Experts of a small language model: vocabulary 19507, a shared expert of 192 neurons.
Below are experts of layer 3 (counted from 0) of a mixture-of-experts language model. Rows are named router (the router's row for the expert) and show model dimensions 0-127. Each number is 500 + 50 x the weight over its row's rms, rounded and kept within 0 to 999. Numbers have three digits each.
After each expert's rows: a language model's description of what the expert responds to. This comes from a sample of Wikipedia text that the model never trained on.

# expert 44
router:493476495498495523492512551542530518536494496609448412534509510528501553537570440524586483425500579436518496463435555500503543443541471451512514532581483480564518481537445578540566496573525567521441446504407443590576489518513434546529521558511480474381433486475542454456509522529503584441502506450492421531439522588478584456549489502563411487551547448529473418525448425472442534511452
What it handles: Table cell separators | between numbers, section markers ==, This, and inner pieces of foreign names such as iv, av, j.

# expert 20
router:535519541532434519521508548532489506531574589493439445501438569478475507513486544513478526473471442537488481590546531435509533475457655545514535458427560453468487564470468430476561412490516517612584529441529526520504417485517576483474480487436550457477490461486543492510518427381593588507362560598483555531528401541476492421451602384443496532412537476439461445569558487586453490474619
What it handles: Commas ending clauses or list items, and in before places or topics (war in Europe), plus birth in Date of birth.

# expert 46
router:486428465516419470579463468512540490480545453405467524524432533419514541553570495475469484450476467536566505448486504498510558399517558503548595514562482515535521446491526574410514508584501483625457506485528441495556444518391456435537590527483455492470514435531418625474530501532427550509528581390460519573561445552440558475515495513526459576515528481459480517470504444464526497504467
What it handles: Second digit of four-digit years after 1, such as the 8 or 9 in 1868, 1981, plus words like climate or species.

# expert 2
router:480449473392492566506480505575460465466541426446550509496440510539537433574397369522544492507527571473503408449476539423457459402546483433470444565483523603512558457525433513389560499582545492555423497468564437551502600486447594461410477542474649492506611451420554532483491459495567454541448484531468557588467497474416509540485506505478598493510472499539526492464448497468499490469517
What it handles: Words after was/is describing how something is made or known, such as based, widely, inspired, maintained, hosted, plus School/Team/List headings.

# expert 29
router:477569475476476509490501471483420441531461575468392439457534492487463502552500470488579489487533484458471480458434437463436453489426406469545506453557510405444489625534579556567463476494480570521546523554462465508463488529471534450524484483458499478459460509438463455540566552574550483456483519431613467535564468509488499496529523527467500479469547543447576496530346539366550471519496
What it handles: Blank-line breaks before a new paragraph or heading, plus capital first pieces of names and words like W, Cl, Robert, Website.

# expert 0
router:522462538403421428584480560512561405483499475430504518458520536493563532525500482439516539585502510460466479504534514570419408530491438482460540514539470471484437514535545597487450481574512543549495491493446450523527455468594529462510492407587505496424538458527447455513439483535590494543506521545560516513436554539446481544527497570539459549529492400456547499520463535472554499578496
What it handles: Units, labels and category nouns in tables, infoboxes and results, such as %, record, Votes, Cup, km, Motorsports, CBS.

# expert 17
router:520470455452518533501575427492480499546502481559549534503478600446527405462498557502569513489590461406437534550563525447522536465507478456537498456504488475432576451568509493548530415459518488534542446558524509537471466589582493551473532479546500551487615560576567486471500417475533480506504538488474481487477454540508482488471438541616491614478533416504486457463490512535520524470430
What it handles: Line breaks and == before section headings, single capital letters in abbreviations like F.C., and words like War, well, made.

# expert 32
router:515495565613457533410555515518607484508495393474639478479498633480534520545569528503617519469440497547575514476479483509613521466550426446496573522508499541428502448531495423560492510531497517456497493398505464383423465518547536526547473533509474511468552479467461450558508538519579527492528517481519434497527479444442507478539608438475547424518425569550441552531470559531474595530505
What it handles: Opening parentheses before years, ages or authorities, and bare spaces before years or table numbers, as in (1996), (age 60).

# expert 33
router:503547558511548446493475509491549508417535562450531445454499403564550516518434476522454508488542467449544355485430521526499564468522550490553457492570492535517467472509506585621438465478468539548481468485550544475542462537536442587453518405416472592450485514424518458481533500583562474504596441572498533437467492513404500491496506419496518498588474417492419484523613478489520589499487
What it handles: Final pieces of words such as ing, ating, ial, ure, ase, as in locking, rendering, sewing, and closing quotation marks after song titles.

# expert 21
router:562508511518415505537462539478462485452533522442485464465453519503469449495403521549492321529413453489484541501459520567548541525580600594444487413532572466463520527548458508617612486547471513524403639574446465616575475482479471494545442497500480541474427477489513532626576428577509468497537518492443465465479507533457586518456509395451493513520525523496474521456506527478551464415541
What it handles: Adjectives and nationality words after articles, such as new, American, British, modern, local, poor, plus the verb be.

# expert 12
router:438541466473491457415564397545523538459499492516531447558445551521531434557491495458479440580419434480498544526522445426533458416525534508416450480502594538507469519623504568470415539410481489554529444485511401420543466446468600467569433585423524433553479435492472500478529506499556534560537448514559534533496543575601435454542513489546507555590450437517449447486550455494555513479354
What it handles: The word and joining noun phrases, plus his, her, other, family, former, football in biographical prose.

# expert 28
router:529516465556489401536459462516446497564493542500455578495538510581511472423520526453484436403475520549435450523613444546528549576455556503422506504466428477585523542516473533420575509511451483515437583502546548548539551533505537437535532483445525546515510483436629507479522465476563480524470411450423552548587464540562544485459449583542536571535458464570552499483429489487469488514436
What it handles: Single digits within longer numbers, codes and measurements (76234, 24,324, 710), plus the superscript opener ^{ and capital-letter codes.

# expert 8
router:429554555476553473499480475474495499454498553378535463462477508439531502433512497560434426501470441478510498464495481501538493460537480495526431423555464528444578435538472409447487455492487524446489468515492482521437507485423460570572476549457537500556498418526541484457497485583544570454587520520503406484540534463457508495485467427542570505504478490471444495583458494487401490542510
What it handles: Colons after infobox and taxonomy labels (Mother:, Elevation:, Kingdom:), plus some verbs like defeated, formed, against.

# expert 1
router:539474541549441496531469571563587529467440453509493581393556462577473548542498461489479497496483567412536466556528615469536549454469413506415471534511513578559587501431460493467401466430536493498441468509480561568548499412501566498503444404454519547455467533544547526574510452511574500574509559554553407420509492400502448414541463507482530464609466517515525573528498415536508460441532
What it handles: Verb particles and object pronouns after verbs, plus nouns like end, number, contrast, and slashes in chess notation: up, him, out.

# expert 16
router:467540590503479485525551499544554432480514427476487485552514466420520589390437415414503483588450475550605541456459528571470466477437512491519545585497471487573446434474506507387457587483418480482544500648454458501477519495538534586488525462565577432438521518518418528465487453524585562499505582471479575536469561611500472503527563540499450523474488482514576446479437534481511490486559
What it handles: Prepositions after nouns, mostly of (Handbook of, University of), also at, from, to, plus some title words like Conference.

# expert 5
router:559389617579549437543532437466468477471525533415601438532427490471451422506416581407429474479479589558540490527571474456423466491445477503438559472569461551507482423527548444425484466466451446402555465510526473470470450441423515485502513451461475521504511544519558533524452502524463589427456488576482520472428551464487553404504544470583476550496550565545502537503539511487358506528468
What it handles: Line breaks ending table rows, infobox fields and list items, plus name particles like de, Le, La, Van, and per.

# expert 22
router:513471534410425441444461512338499494486554537522476482519429496542580568540574580486442511402583523551444481485535520508510520463511511476513514417561470549506464504559467501435479454530550473604529462565498539534505428537519476480527499487358415430441568457572484501443588560529516523433417440540483543552378429453494497520507451493528505553529392487501615474544542552562502446453531
What it handles: Pipe separators in wiki tables, especially election result tables, and closing parentheses after years in lists, plus State and However.

# expert 41
router:530461437500515460401446590498448510502497584497438523545514533449484487440511413512541512543479448497558501441543501553383523504492417589496490469495485486525483510468495495528381457539567436431460518470603461488518582487500533551442479532432432436472480441456550519525485469508502464468438465499423579483435538605514523495471456485557564510515563471541458516513432434520535506486445
What it handles: Subject pronouns and relatives starting a clause after a comma or period, such as he, she, it, which, who, when, plus non-Latin script bytes.